Below are experts of layer 6 (counted from 0) of a mixture-of-experts language model. Rows are named router (the router's row for the expert), up (a neuron's input weights, with its number), down (a neuron's output weights, with its number) and show model dimensions 0-255. Each number is 200 + 20 x the weight over its row's rms, rounded and kept within 0 to 999.
After each expert's rows: "mostly gets" lists some tokens that are sent to it at least half of the time. This comes from a sample of Wikipedia text that the model never trained on.

# expert 18
router,194,171,199,201,239,201,245,192,218,197,222,250,268,174,204,233,195,188,215,232,233,190,184,207,169,199,180,190,197,184,194,190,210,221,188,186,165,195,210,202,195,183,214,186,176,193,172,193,170,223,212,225,180,162,202,191,185,196,190,169,215,205,194,216,190,216,173,190,195,228,195,199,205,192,188,260,191,165,187,186,212,206,209,216,199,188,221,201,218,208,211,174,212,189,161,190,163,218,159,189,152,239,169,194,168,231,185,189,192,208,191,211,187,175,206,188,194,199,212,203,217,195,225,186,188,193,228,219,182,209,234,206,202,203,195,225,212,198,221,180,206,175,234,191,211,154,212,217,180,166,202,181,186,189,192,191,212,202,196,183,193,161,195,190,201,185,156,159,211,198,227,230,208,237,207,209,215,194,217,183,198,207,217,183,193,192,184,173,190,210,201,194,221,172,180,221,199,204,198,199,190,228,189,204,228,198,218,204,188,175,175,213,215,203,203,208,180,181,197,183,230,186,186,195,220,196,201,159,206,195,192,171,215,226,204,218,228,246,168,216,163,201,225,231,190,206,198,176,186,160,181,188,227,217,207,177
up0,200,222,186,227,231,217,166,184,196,181,175,186,214,247,188,201,199,221,195,180,240,207,211,222,194,205,192,207,194,219,192,204,181,164,183,203,239,180,205,263,184,200,214,186,162,199,195,231,205,174,176,203,205,188,211,203,178,204,154,200,203,164,215,208,186,205,204,215,204,195,194,178,203,210,194,190,233,245,183,213,189,194,181,190,226,234,180,200,215,189,216,182,241,201,214,187,203,162,234,193,167,210,195,142,204,198,196,217,222,248,202,175,190,190,212,210,231,159,222,157,235,217,213,181,186,219,202,168,199,247,205,184,224,190,186,201,200,182,181,207,171,194,220,252,212,191,163,185,197,175,196,214,196,186,194,217,206,182,215,211,194,213,229,193,208,211,205,220,216,193,200,212,260,204,185,182,210,199,202,188,223,194,187,201,214,199,184,216,208,188,223,223,203,216,197,201,184,231,220,227,198,171,193,234,217,199,199,208,210,182,218,204,204,177,197,245,193,185,181,239,211,193,210,201,199,218,206,197,219,220,199,210,178,210,171,189,182,188,195,182,231,180,193,178,229,190,225,205,225,170,215,159,223,212,198,215
down0,204,187,204,205,182,191,189,167,230,224,196,219,195,195,177,139,179,206,210,193,215,215,203,204,166,207,242,204,192,177,198,196,183,188,190,177,205,165,197,213,215,189,241,186,198,195,206,185,216,234,216,181,187,247,198,199,194,200,193,185,202,198,219,179,199,201,187,242,170,184,240,207,190,233,161,208,194,210,146,214,199,168,211,203,205,200,191,161,192,188,223,222,209,217,246,218,202,170,185,169,210,205,185,215,178,214,217,196,199,216,203,163,196,200,217,210,190,187,223,186,197,216,218,227,206,228,206,198,199,224,211,175,174,210,189,226,207,228,195,178,211,244,156,229,184,217,209,232,197,238,206,174,217,219,202,204,188,219,198,201,191,182,216,190,194,194,187,205,192,166,171,195,181,201,195,199,160,202,205,193,147,198,175,186,234,206,202,198,188,179,171,219,203,173,173,170,229,170,197,199,176,226,173,170,197,206,193,221,213,157,194,190,175,211,209,197,189,224,180,177,193,202,176,205,194,217,190,215,227,175,222,215,177,211,240,173,162,199,207,176,222,191,221,197,183,201,202,227,233,212,227,181,189,237,192,206
mostly gets: " its", " this", " their", "The", " This", " many"

# expert 25
router,236,198,183,204,207,177,181,221,172,179,224,225,233,186,215,198,217,204,225,189,195,184,175,186,212,191,204,221,192,200,212,175,214,210,171,207,196,207,194,194,225,185,177,196,162,183,166,186,204,210,226,224,184,183,197,178,164,196,198,184,247,219,190,220,211,192,208,196,163,225,208,240,205,235,214,199,201,182,179,170,220,206,207,185,177,199,197,193,196,210,212,191,225,198,206,195,193,166,170,169,181,230,208,213,211,208,155,185,210,215,181,185,205,149,175,195,201,191,187,190,182,192,202,182,198,214,187,208,172,235,238,233,207,194,197,221,150,179,214,163,233,166,214,175,198,205,201,183,188,221,188,175,215,205,200,198,178,188,203,198,213,198,262,170,211,189,173,163,207,214,194,196,228,213,233,229,172,208,178,181,180,177,230,189,204,187,169,214,216,235,192,225,202,196,179,200,208,169,175,201,194,201,217,207,253,204,210,179,203,200,207,251,243,211,204,202,188,177,201,208,231,202,179,239,175,195,202,163,192,200,188,180,187,221,191,224,237,208,159,204,186,205,214,201,206,201,213,171,220,193,174,189,194,197,206,200
up1,217,214,183,169,190,229,188,187,196,197,185,202,208,161,202,195,226,223,195,182,190,172,190,195,194,176,184,193,198,203,137,203,183,187,162,204,203,185,179,211,183,197,239,200,185,205,236,176,216,193,224,193,209,193,206,188,199,189,209,213,226,232,171,226,192,161,204,145,227,182,184,174,199,209,178,200,233,197,184,201,186,228,178,200,196,190,205,216,161,202,253,205,177,209,190,214,208,159,215,194,159,244,168,183,167,193,197,169,166,198,219,188,229,215,209,151,201,179,192,211,182,230,204,203,201,168,181,193,210,222,184,194,212,194,183,217,200,178,206,171,185,202,192,182,191,201,230,184,162,196,200,198,218,209,211,199,214,200,229,182,193,175,212,188,199,206,195,223,200,193,215,199,222,174,215,225,191,214,213,197,194,223,214,191,229,208,190,199,161,155,201,222,211,167,185,210,191,244,181,190,210,226,210,225,190,187,209,185,194,233,225,228,217,206,241,198,220,173,155,213,222,244,191,194,197,189,188,197,188,217,202,171,223,203,187,214,229,195,201,187,172,207,185,174,187,210,196,189,173,182,194,216,207,203,257,182
down1,206,214,204,177,168,240,195,180,221,184,180,194,208,180,189,200,220,213,201,211,211,204,185,153,201,207,235,185,203,219,187,178,167,150,181,206,207,148,182,209,206,210,190,188,207,249,248,171,216,191,215,198,239,191,179,205,202,181,189,245,175,193,205,176,182,189,200,218,210,229,173,165,213,167,221,192,238,198,228,224,223,178,185,210,189,184,213,195,190,197,203,189,225,210,216,219,190,170,200,220,247,219,219,183,186,215,184,185,153,181,224,238,190,196,215,212,165,237,235,195,203,213,174,213,203,186,204,217,216,217,195,218,210,198,179,223,198,188,213,213,209,207,200,234,181,224,204,186,165,194,204,198,184,221,194,215,183,235,213,207,195,180,220,211,253,198,196,184,204,184,202,187,180,202,182,202,189,181,240,230,235,188,201,216,222,223,172,181,221,168,219,207,192,206,200,187,206,188,185,188,208,231,195,215,196,202,223,171,192,172,161,174,208,187,209,209,194,201,176,194,203,172,217,164,204,217,201,193,183,216,206,189,205,158,191,179,206,174,218,178,199,201,209,171,201,156,177,208,194,217,187,208,206,193,249,196
mostly gets: "Am", "Mar", "Al", "Th", "Sc", "Col"

# expert 9
router,197,199,178,231,227,191,193,219,165,203,210,234,206,184,217,201,229,206,179,220,198,223,204,209,179,206,190,206,235,190,175,201,195,220,161,225,184,204,233,215,215,182,189,205,194,218,202,228,209,183,228,173,165,149,167,220,157,209,205,216,201,194,199,227,200,206,174,202,197,198,211,182,213,202,181,195,226,211,177,200,195,185,197,207,229,174,177,199,202,217,192,191,182,192,192,174,177,180,165,206,167,264,198,172,211,217,171,191,193,191,217,194,192,218,175,223,242,207,190,215,181,182,216,189,202,188,187,177,176,233,181,223,205,199,198,214,154,195,221,211,220,188,205,168,220,193,197,175,200,225,187,176,173,170,186,182,205,196,225,190,221,197,225,189,200,191,157,202,179,198,260,181,200,184,205,248,208,196,219,201,226,199,263,193,219,194,181,168,206,219,181,208,188,189,197,181,180,190,182,181,217,211,207,203,235,225,215,183,205,191,196,214,233,191,230,206,195,189,231,182,203,231,224,198,183,206,207,184,184,194,200,181,181,196,197,202,264,223,196,232,192,192,230,223,193,209,161,225,194,196,170,185,216,202,199,205
up0,212,175,216,198,217,203,199,215,187,166,184,210,212,235,217,204,211,207,193,188,191,188,203,201,169,228,222,234,233,210,239,190,206,191,174,217,167,250,211,206,218,155,207,204,198,164,174,216,214,197,187,196,209,173,197,220,233,178,147,196,212,213,169,228,184,248,186,202,167,224,186,226,194,235,200,193,191,201,211,182,229,194,220,205,197,233,220,208,205,207,207,171,248,204,211,204,193,173,191,208,176,229,192,200,205,196,203,200,236,207,177,243,195,187,187,195,206,169,216,216,208,199,185,184,176,189,211,197,174,191,213,213,219,198,229,208,182,184,208,174,229,178,229,213,202,253,181,207,156,181,207,224,200,209,197,177,231,199,181,208,180,217,227,200,193,203,181,206,162,197,176,179,207,231,205,237,195,197,172,223,220,169,205,188,170,188,201,171,174,163,235,200,198,229,156,191,204,191,192,168,225,173,208,240,203,193,228,201,203,219,206,211,229,212,204,213,214,202,223,210,166,181,202,215,193,205,191,197,206,185,201,225,219,187,216,208,213,217,153,205,199,197,191,186,204,182,175,193,161,200,177,200,218,224,211,215
down0,169,197,201,166,192,202,221,211,239,202,188,203,185,218,192,187,223,186,205,210,219,219,197,158,193,246,174,241,156,202,218,184,197,221,236,181,180,216,206,171,192,192,209,190,197,207,177,159,179,194,211,213,187,190,207,196,192,183,190,184,212,197,172,218,190,217,168,194,204,197,202,184,179,214,240,169,115,183,186,223,179,242,229,170,204,223,203,198,187,208,212,211,219,197,233,167,228,208,248,183,230,167,205,203,229,213,195,208,234,163,195,207,208,228,184,220,227,190,201,208,221,219,189,208,198,201,195,176,202,182,186,175,182,190,207,189,203,209,190,215,209,224,228,223,228,231,196,207,191,230,215,208,219,222,212,204,198,181,167,182,151,221,175,201,199,200,210,204,200,208,198,192,209,203,185,198,198,195,153,197,198,188,185,166,232,221,194,198,178,197,192,223,221,201,209,190,201,201,208,196,193,220,180,168,232,189,185,198,172,183,198,217,175,206,181,155,227,213,198,197,231,179,213,178,181,187,207,205,207,202,192,228,180,201,172,218,179,215,212,161,201,188,182,217,202,233,211,223,208,174,236,223,166,219,204,197
mostly gets: "°", "_{", " ESP", " GER", "Q", "SA"

# expert 4
router,204,178,194,204,204,174,163,213,168,202,181,216,195,215,183,206,177,180,179,193,211,204,198,214,178,196,173,215,207,170,187,187,189,217,209,202,170,210,197,235,186,196,222,207,206,166,161,200,193,206,175,203,192,211,194,217,208,218,193,188,185,204,219,228,224,224,196,160,177,173,188,209,230,199,198,244,170,180,204,187,209,222,197,208,201,229,205,194,199,201,214,158,229,186,212,190,188,206,184,232,175,246,212,195,146,193,234,151,207,188,209,200,211,156,194,206,212,215,205,171,209,194,222,203,197,198,149,203,186,209,228,229,186,217,205,200,192,164,185,156,212,193,221,211,233,217,189,187,171,200,196,168,219,213,195,194,156,167,201,205,203,211,209,207,206,196,196,202,172,233,191,223,235,167,214,208,217,211,187,179,195,177,196,160,217,216,168,194,193,209,210,204,193,190,178,169,206,186,197,171,189,219,161,186,241,233,207,198,217,179,213,194,216,226,217,189,205,187,177,204,198,230,209,228,178,236,235,207,229,214,179,167,156,196,227,143,209,181,188,184,199,230,197,188,198,189,203,211,209,207,194,204,197,214,225,227
up0,180,207,214,217,220,157,215,210,203,176,190,219,203,187,205,190,233,193,198,222,203,211,240,169,230,227,179,232,227,203,158,199,199,229,188,221,241,222,188,177,220,199,198,217,172,186,181,222,196,194,209,228,181,215,199,172,181,226,209,192,200,179,207,221,199,241,191,191,196,192,223,165,220,216,173,205,227,219,179,187,193,180,225,217,222,172,211,219,232,193,160,233,191,212,192,221,224,165,223,211,193,211,200,212,172,205,173,174,207,260,230,236,209,230,183,223,219,208,209,196,210,209,213,160,176,225,180,184,209,178,199,216,190,214,201,231,212,220,202,219,189,200,246,184,188,171,202,156,223,170,192,175,174,204,240,213,221,177,207,225,204,193,177,219,190,176,192,181,217,210,177,199,213,207,172,173,221,176,217,202,194,185,206,225,195,198,182,171,177,224,221,223,222,171,220,172,216,232,186,193,218,168,233,195,201,210,208,211,203,178,221,190,217,188,220,218,180,183,203,186,181,211,187,187,209,205,214,212,221,184,179,223,208,168,162,198,217,179,189,199,199,200,197,188,234,184,201,213,218,190,204,215,238,203,204,186
down0,224,189,181,193,223,194,179,199,211,175,208,174,231,188,237,202,212,200,186,206,186,194,198,186,186,155,200,222,205,221,202,189,187,194,205,171,189,223,198,227,186,235,215,182,166,233,192,199,219,162,211,197,175,162,182,212,138,177,214,204,214,217,183,162,202,206,208,208,241,216,221,204,209,218,156,205,232,184,199,237,205,262,202,182,186,162,191,216,211,206,203,207,191,195,169,205,177,165,248,200,224,215,203,209,199,192,201,198,211,189,180,227,188,184,174,178,194,170,206,187,212,209,204,171,184,179,184,230,207,197,193,199,196,199,202,216,185,179,212,197,223,208,209,161,170,212,190,215,197,179,218,224,203,216,229,179,195,182,181,190,189,221,223,203,187,194,205,212,217,201,250,167,183,238,192,211,217,199,197,219,188,201,195,205,175,239,200,172,216,178,229,152,180,179,163,196,198,194,220,222,182,228,209,214,171,205,228,206,196,247,191,185,206,188,195,181,212,225,212,250,215,210,234,191,206,182,198,225,196,194,189,210,177,199,174,190,166,189,215,191,194,188,218,182,210,194,208,212,212,171,170,238,223,193,191,195
mostly gets: " has", " been", " have", " was", " had", " be"

# expert 0
router,195,201,199,212,223,229,197,207,170,203,189,210,200,220,218,228,213,171,196,220,196,213,198,192,179,198,162,212,205,206,187,182,205,199,146,253,189,225,211,238,215,185,199,201,171,184,167,203,195,181,225,192,175,184,178,197,183,191,210,168,217,227,230,197,221,201,164,175,195,202,220,174,206,238,190,241,197,228,202,175,204,212,196,235,205,190,206,228,193,225,199,198,218,177,176,182,186,205,187,196,172,196,196,191,216,220,182,188,201,221,185,195,172,147,164,192,223,188,208,180,227,178,238,178,197,197,173,225,191,218,201,224,210,214,196,223,188,166,218,216,220,171,193,214,190,213,185,186,187,161,213,177,176,199,215,206,189,185,198,203,217,187,214,203,200,167,170,182,208,213,217,183,218,224,200,234,195,219,212,173,231,187,209,202,235,195,178,208,200,188,231,210,212,195,204,164,195,194,219,197,211,200,176,187,161,204,222,169,197,218,204,251,262,206,216,201,222,221,184,189,220,240,173,238,192,198,205,203,202,185,200,187,154,233,178,175,236,224,178,218,177,209,187,191,188,194,186,196,185,205,177,185,226,209,226,220
up1,199,201,191,219,199,176,234,230,206,201,212,204,177,208,224,233,232,160,194,202,189,219,192,198,191,223,260,204,166,172,191,189,185,169,189,191,218,212,185,211,233,172,215,198,242,204,223,197,177,202,224,218,215,196,225,177,172,219,244,174,199,181,173,189,190,175,221,197,171,182,173,238,201,207,194,197,225,199,217,196,202,210,215,189,215,189,218,212,180,267,229,194,197,198,180,182,200,207,193,197,189,202,208,180,207,212,189,191,220,229,190,190,210,176,173,243,212,151,210,221,201,197,216,194,220,221,200,191,197,197,213,198,218,186,206,229,215,145,176,142,233,187,188,220,206,204,222,164,206,207,227,219,170,230,208,207,161,175,182,236,211,187,198,207,186,205,210,164,189,211,206,174,222,201,206,224,238,213,178,203,202,192,213,193,185,172,215,221,225,196,213,171,190,211,193,209,208,190,216,196,174,205,206,212,224,185,202,216,210,156,177,223,200,206,224,222,215,212,197,206,204,189,176,218,202,182,176,209,206,162,220,189,203,213,207,226,166,197,166,201,190,182,175,177,202,204,202,183,200,194,192,186,248,180,229,206
down1,160,247,210,180,210,175,156,207,225,190,172,170,200,239,200,210,192,239,201,196,200,203,196,178,183,206,213,188,199,162,208,185,195,221,226,227,191,224,203,224,175,184,181,184,195,217,217,209,207,222,222,214,172,199,212,185,220,230,226,181,196,196,204,201,187,211,213,190,227,210,216,185,216,213,230,223,202,180,174,197,214,238,188,170,206,216,216,192,173,162,200,193,179,210,166,179,191,194,170,233,205,179,201,234,183,200,210,206,185,185,169,182,224,189,215,219,201,193,198,196,212,214,225,187,177,202,190,210,223,201,207,174,205,183,212,187,197,203,175,176,216,176,200,231,185,219,204,203,182,242,180,211,197,234,231,231,198,198,219,231,212,203,206,242,193,214,188,202,203,228,202,226,187,217,145,202,211,206,209,187,205,191,188,181,216,179,180,260,238,205,236,201,188,161,241,197,170,186,199,195,215,197,209,204,182,180,204,193,231,201,200,205,210,161,237,200,202,220,204,193,165,183,204,184,183,181,201,215,211,185,229,173,209,160,203,193,185,223,158,208,167,190,207,160,179,212,175,251,212,183,194,182,189,184,205,206
mostly gets: " during", " after", "In", " before", " In", " at"

# expert 30
router,223,190,230,206,231,204,202,189,171,196,196,209,203,195,205,227,202,162,196,172,205,204,182,222,175,165,204,225,216,170,180,187,196,203,176,208,191,204,240,217,191,188,164,188,205,185,167,210,206,230,191,190,203,168,186,197,173,195,171,181,221,174,202,214,197,232,205,202,205,195,223,179,195,226,187,253,189,183,217,188,185,209,190,203,189,169,235,205,197,196,216,159,229,183,180,188,178,188,172,193,159,231,180,184,152,205,194,193,226,204,206,172,197,192,206,175,219,219,171,222,180,184,235,205,223,183,217,227,204,225,202,188,191,216,170,237,214,210,208,173,207,176,206,156,198,190,192,183,184,188,200,176,165,176,195,188,187,193,175,178,186,195,236,212,225,220,174,176,133,150,207,196,204,205,223,197,183,197,195,206,215,181,197,204,221,188,199,208,214,149,202,213,191,180,153,226,215,217,186,185,206,213,199,202,217,196,229,181,222,208,219,202,229,181,211,197,176,185,189,177,214,190,213,221,210,210,226,181,224,207,206,188,188,210,213,170,198,200,177,221,189,206,236,249,202,181,214,152,186,185,183,190,184,208,205,214
up0,207,238,206,209,185,201,220,190,169,213,178,246,184,186,187,205,203,185,201,171,201,200,225,193,199,194,207,162,215,191,189,187,214,211,178,211,210,207,198,222,202,194,220,202,184,196,171,220,202,184,195,170,189,177,218,182,191,167,201,205,183,188,208,209,211,199,179,182,201,188,223,211,197,224,191,205,194,176,204,202,198,200,193,193,233,171,197,226,194,216,186,167,214,175,221,228,172,174,205,183,215,217,179,170,181,187,175,189,224,240,268,245,231,214,184,169,173,165,195,204,180,227,238,225,202,174,189,207,218,202,190,198,231,216,173,212,201,189,172,172,199,191,216,190,220,226,211,211,197,196,196,189,219,200,191,185,202,181,186,190,217,219,174,204,191,167,183,209,171,189,201,215,164,224,168,182,179,221,182,204,216,221,219,208,235,185,190,211,200,213,217,161,186,212,238,189,233,224,224,198,172,216,176,187,206,180,191,219,182,249,170,216,212,179,203,217,225,179,158,152,201,205,225,235,211,192,184,208,169,240,193,183,190,181,201,174,242,196,230,197,194,206,194,224,203,194,204,172,164,190,180,191,216,215,234,170
down0,234,188,193,178,175,213,188,214,184,193,217,188,224,186,199,191,216,225,220,173,145,185,202,189,231,170,187,200,202,190,192,199,229,207,208,182,184,193,214,181,246,178,177,164,231,217,183,173,159,188,182,190,185,213,179,223,163,179,162,213,173,221,208,206,175,203,216,198,247,160,182,192,160,191,204,191,199,186,204,250,222,203,194,162,205,225,188,165,209,227,209,214,189,216,226,191,189,183,187,175,227,215,194,189,213,231,194,222,210,176,212,200,228,204,207,221,177,199,208,188,209,216,183,205,183,181,191,175,183,185,221,185,208,199,188,178,188,212,194,228,216,174,220,214,191,205,234,208,180,209,205,233,223,222,209,219,220,208,195,220,218,209,149,218,194,196,212,185,184,216,184,187,188,187,189,173,177,189,205,232,223,195,202,204,195,212,214,207,189,185,222,201,183,200,236,201,198,202,216,206,193,209,236,221,168,206,216,206,217,209,202,174,197,205,230,210,206,206,155,167,226,194,193,239,207,221,171,174,199,197,216,205,239,236,131,215,179,208,221,174,198,206,199,203,174,218,189,208,195,240,178,209,205,165,182,213
mostly gets: " him", " them", " would", " father", " did", " could"

# expert 5
router,192,184,176,227,232,194,195,220,170,199,244,214,274,193,200,225,213,195,203,210,220,217,190,218,182,172,183,206,193,186,198,178,191,204,192,208,167,185,206,214,233,218,236,154,170,208,176,195,190,191,205,214,185,178,191,215,197,166,165,183,203,205,197,241,234,209,169,201,204,174,215,222,196,238,181,247,162,189,217,193,225,191,194,193,205,207,182,187,179,181,234,153,206,177,157,194,228,200,187,186,172,195,199,171,190,208,187,182,217,210,213,190,201,148,170,212,190,177,177,207,209,199,231,199,176,210,173,216,170,204,232,212,207,186,199,248,173,151,219,172,222,171,174,186,202,207,190,193,195,197,186,206,217,188,170,204,204,205,206,195,184,209,228,181,224,182,182,198,201,212,234,186,212,206,195,199,198,210,196,205,204,197,185,191,242,211,190,187,242,221,184,183,202,198,188,186,203,184,179,189,214,192,164,198,195,213,219,177,233,183,194,218,219,225,188,208,163,188,194,222,203,204,188,210,196,225,196,178,198,219,174,169,181,227,196,167,223,202,212,202,192,203,210,208,201,213,196,220,204,179,194,188,162,235,208,239
up1,211,223,212,232,185,198,183,200,194,189,201,187,200,189,180,203,233,190,203,184,168,176,215,176,194,181,185,185,197,211,202,207,184,227,229,209,207,208,216,191,204,198,165,174,217,190,207,214,216,213,184,184,212,219,225,170,221,191,175,204,202,206,222,208,199,192,164,205,208,181,217,201,251,215,216,230,195,198,180,189,217,199,235,199,185,194,192,179,199,243,169,195,223,219,188,180,222,193,192,156,191,222,135,167,217,186,153,167,181,184,248,181,178,191,189,219,209,238,178,182,203,226,203,221,210,192,194,190,180,154,218,199,188,214,143,234,193,194,204,201,226,190,202,185,186,201,170,213,212,222,211,195,206,192,178,235,209,168,195,149,182,191,219,211,211,183,188,213,195,225,195,198,216,216,221,191,203,233,173,149,220,176,197,204,180,187,189,250,246,189,207,185,211,205,219,225,173,205,223,194,199,196,179,171,232,222,220,171,184,208,201,189,187,200,218,186,167,151,190,211,222,216,226,229,205,199,207,199,172,221,174,178,169,193,207,202,179,189,198,199,193,193,198,208,225,212,221,175,194,187,218,196,196,194,190,186
down1,174,210,187,188,191,212,216,187,233,208,170,210,182,203,207,199,185,208,220,206,201,200,192,176,179,235,206,155,195,204,180,201,210,176,211,245,208,196,220,185,233,184,190,170,209,219,196,240,200,212,193,215,213,231,219,227,165,192,213,190,218,193,190,185,190,184,202,207,235,176,197,188,202,237,201,180,190,175,223,219,197,193,201,196,192,173,182,164,204,234,154,195,163,172,196,207,218,201,218,202,173,178,190,177,182,188,180,178,144,197,204,190,208,190,168,226,187,190,214,199,212,220,178,199,175,203,173,234,223,206,223,228,195,174,199,217,208,231,190,207,191,245,164,220,177,203,194,147,176,205,176,184,214,192,209,191,246,213,188,182,192,156,202,205,213,220,196,183,226,190,195,195,162,227,177,187,195,213,221,193,223,198,214,181,193,162,202,199,224,196,195,192,157,217,237,165,197,157,183,223,200,191,195,206,227,182,199,204,229,187,185,190,190,206,196,204,182,250,191,167,184,177,211,216,243,184,214,178,214,188,238,196,199,182,223,206,176,215,222,195,202,181,210,191,202,212,232,206,187,198,211,199,217,179,209,157
mostly gets: " using", " with", " without", " create", " making", " give"

# expert 16
router,204,170,190,172,220,206,214,212,183,204,237,220,222,215,209,211,200,194,196,197,195,220,168,167,160,201,173,210,209,160,155,166,217,197,182,238,195,190,227,238,257,178,194,164,170,181,155,211,168,214,242,197,205,171,188,192,187,181,164,205,229,209,193,230,215,216,220,178,188,191,209,197,206,229,177,178,184,190,208,199,218,219,202,207,226,191,188,196,184,206,202,190,248,176,220,183,198,217,214,216,178,210,202,201,184,178,170,183,213,205,193,194,174,201,175,178,225,209,183,231,227,169,227,204,194,194,185,200,198,199,206,222,184,178,203,231,171,197,215,153,221,194,206,191,226,191,207,207,222,192,193,211,172,184,212,214,167,190,218,196,208,185,200,198,209,209,183,175,179,206,214,222,197,202,212,222,186,211,190,205,200,165,211,195,207,181,153,192,189,188,212,233,223,194,216,197,210,186,219,202,199,207,186,223,258,207,225,187,221,189,200,225,269,221,190,236,200,192,223,220,190,183,192,195,196,208,233,196,215,211,181,217,182,229,207,179,212,226,163,179,157,196,195,213,187,200,188,186,199,169,172,190,205,187,192,207
up0,209,194,210,205,214,179,162,191,199,215,201,195,193,183,196,180,173,185,185,196,256,189,171,188,184,195,177,193,211,159,205,195,204,230,185,217,217,188,181,254,206,202,207,184,203,210,200,200,187,192,183,193,216,177,208,217,194,171,209,167,177,190,194,185,174,210,213,219,203,223,199,196,168,206,197,207,205,185,172,206,214,207,201,202,189,212,167,185,159,190,213,204,197,210,197,216,208,198,180,177,216,217,201,215,214,189,189,175,204,203,211,197,247,177,187,217,187,190,171,194,211,244,214,185,180,224,180,192,199,193,191,205,219,235,214,217,240,203,200,154,207,177,192,239,173,176,199,219,204,191,247,207,227,203,196,181,208,210,196,184,159,195,202,194,200,214,198,168,221,205,186,177,220,190,255,193,191,171,204,185,201,209,197,163,193,260,182,204,185,193,211,184,241,207,167,170,189,207,189,214,192,226,163,221,205,181,219,153,197,198,185,237,235,184,245,186,189,215,176,220,237,203,204,171,225,208,224,182,198,189,174,210,195,204,202,194,231,181,202,200,179,217,198,169,194,186,148,180,196,163,191,184,149,225,204,204
down0,204,169,221,220,161,205,186,172,191,238,196,235,163,192,183,199,211,186,214,216,222,190,214,179,172,212,236,178,190,202,209,190,197,230,179,190,191,216,193,192,233,211,216,213,206,177,212,209,208,192,237,184,191,188,187,163,262,200,194,187,205,261,191,177,205,239,213,197,211,204,234,154,167,201,206,196,208,220,168,201,186,173,179,223,211,196,201,201,239,216,224,180,210,218,231,203,207,211,191,173,202,187,167,190,228,195,239,163,196,225,221,211,191,198,189,219,199,193,241,241,209,217,170,205,206,207,201,187,198,194,206,189,167,179,234,211,188,213,209,225,203,195,209,183,183,197,200,214,195,190,168,202,215,203,206,196,201,189,164,229,234,181,185,179,197,213,182,204,171,205,188,213,198,185,193,195,204,230,184,230,199,200,172,201,153,238,193,184,182,218,179,186,181,209,223,207,209,165,232,201,197,206,173,168,172,181,196,222,179,220,194,196,182,204,194,192,215,197,209,203,192,189,227,201,227,158,191,214,199,205,212,174,167,189,200,176,229,219,234,180,221,207,192,163,211,179,198,210,214,217,195,236,247,216,209,193
mostly gets: " Sch", " Bh", " Ak", " Har", " Grac", " Gh"

# expert 29
router,214,183,183,196,224,180,211,209,186,199,241,201,206,181,245,208,212,168,198,215,191,188,184,175,183,188,196,232,176,167,200,185,188,214,182,237,178,188,203,214,231,230,236,180,196,185,212,217,202,208,196,202,195,167,194,214,229,205,217,194,195,214,200,197,230,197,199,205,193,216,192,173,252,204,154,181,210,201,216,222,210,221,213,183,209,204,190,192,185,209,217,194,199,204,172,215,215,129,173,173,164,243,188,173,185,227,172,158,168,183,189,209,215,179,184,215,205,149,166,224,196,193,244,199,205,199,190,173,184,228,228,240,190,189,204,212,209,200,214,150,205,155,220,201,182,205,222,204,168,198,192,176,189,204,217,216,190,189,179,210,214,197,198,213,213,223,177,160,196,224,204,188,188,187,197,209,190,183,231,204,186,197,226,191,230,212,175,204,213,189,183,221,204,173,167,192,211,211,208,181,210,228,183,216,221,208,216,202,205,192,182,215,238,214,184,218,201,218,180,178,210,221,177,218,213,222,180,193,200,201,211,194,134,222,216,166,211,198,204,228,192,206,209,207,215,176,203,193,173,176,186,190,194,236,191,197
up0,204,231,210,170,195,187,205,219,181,205,163,186,196,188,204,197,246,183,227,236,192,200,170,171,207,172,187,190,190,204,182,228,215,177,173,219,199,197,185,234,237,166,187,206,208,187,190,179,165,230,248,210,221,200,180,175,172,202,202,212,198,224,209,210,181,175,178,195,173,214,227,215,239,200,178,205,202,222,184,218,198,190,233,195,199,196,208,218,192,184,188,212,247,223,199,183,200,194,207,211,163,218,201,215,196,197,200,160,194,180,215,228,220,202,203,227,221,180,186,211,212,190,203,164,204,258,177,201,172,205,196,229,187,193,199,204,171,218,216,210,206,166,183,186,196,172,200,225,205,191,198,213,174,222,213,194,227,199,188,222,209,183,196,169,199,212,188,211,217,224,192,236,197,199,197,181,202,201,198,199,148,215,209,184,232,235,227,165,219,219,183,209,211,173,190,214,212,219,170,177,193,200,185,178,203,213,241,201,197,151,195,217,204,194,230,236,220,196,201,181,190,168,184,205,201,211,205,216,202,216,176,194,182,188,151,201,228,196,190,187,189,210,174,209,210,220,185,224,215,168,225,225,244,166,229,172
down0,218,186,214,210,203,229,173,211,195,212,178,196,205,187,244,231,246,175,209,194,226,161,211,207,168,205,211,178,189,208,189,221,187,197,206,178,238,215,212,209,192,218,199,196,206,203,193,179,202,218,181,193,197,205,159,211,210,210,233,195,243,187,183,184,190,213,188,181,197,177,168,214,190,176,212,196,191,163,206,173,187,203,187,226,204,203,194,219,182,223,220,197,190,190,195,168,188,194,168,192,228,171,206,191,207,210,209,216,173,190,170,191,190,203,200,205,190,190,196,185,175,230,184,178,176,184,206,197,204,195,225,222,214,212,229,208,193,187,206,222,158,239,185,192,217,175,204,186,182,204,192,201,220,209,146,201,196,230,188,193,205,247,174,216,178,190,189,193,177,198,176,221,232,214,171,174,186,187,189,155,201,215,198,215,207,236,246,186,194,143,211,181,191,222,193,188,180,217,185,211,158,192,205,202,168,181,201,150,219,223,199,158,160,210,202,208,206,200,199,178,180,204,230,189,227,225,202,188,178,200,252,247,196,166,205,201,208,189,206,165,239,190,223,209,209,217,200,226,204,192,204,228,187,220,184,201
mostly gets: "у", "-t", "α", " i", " \\"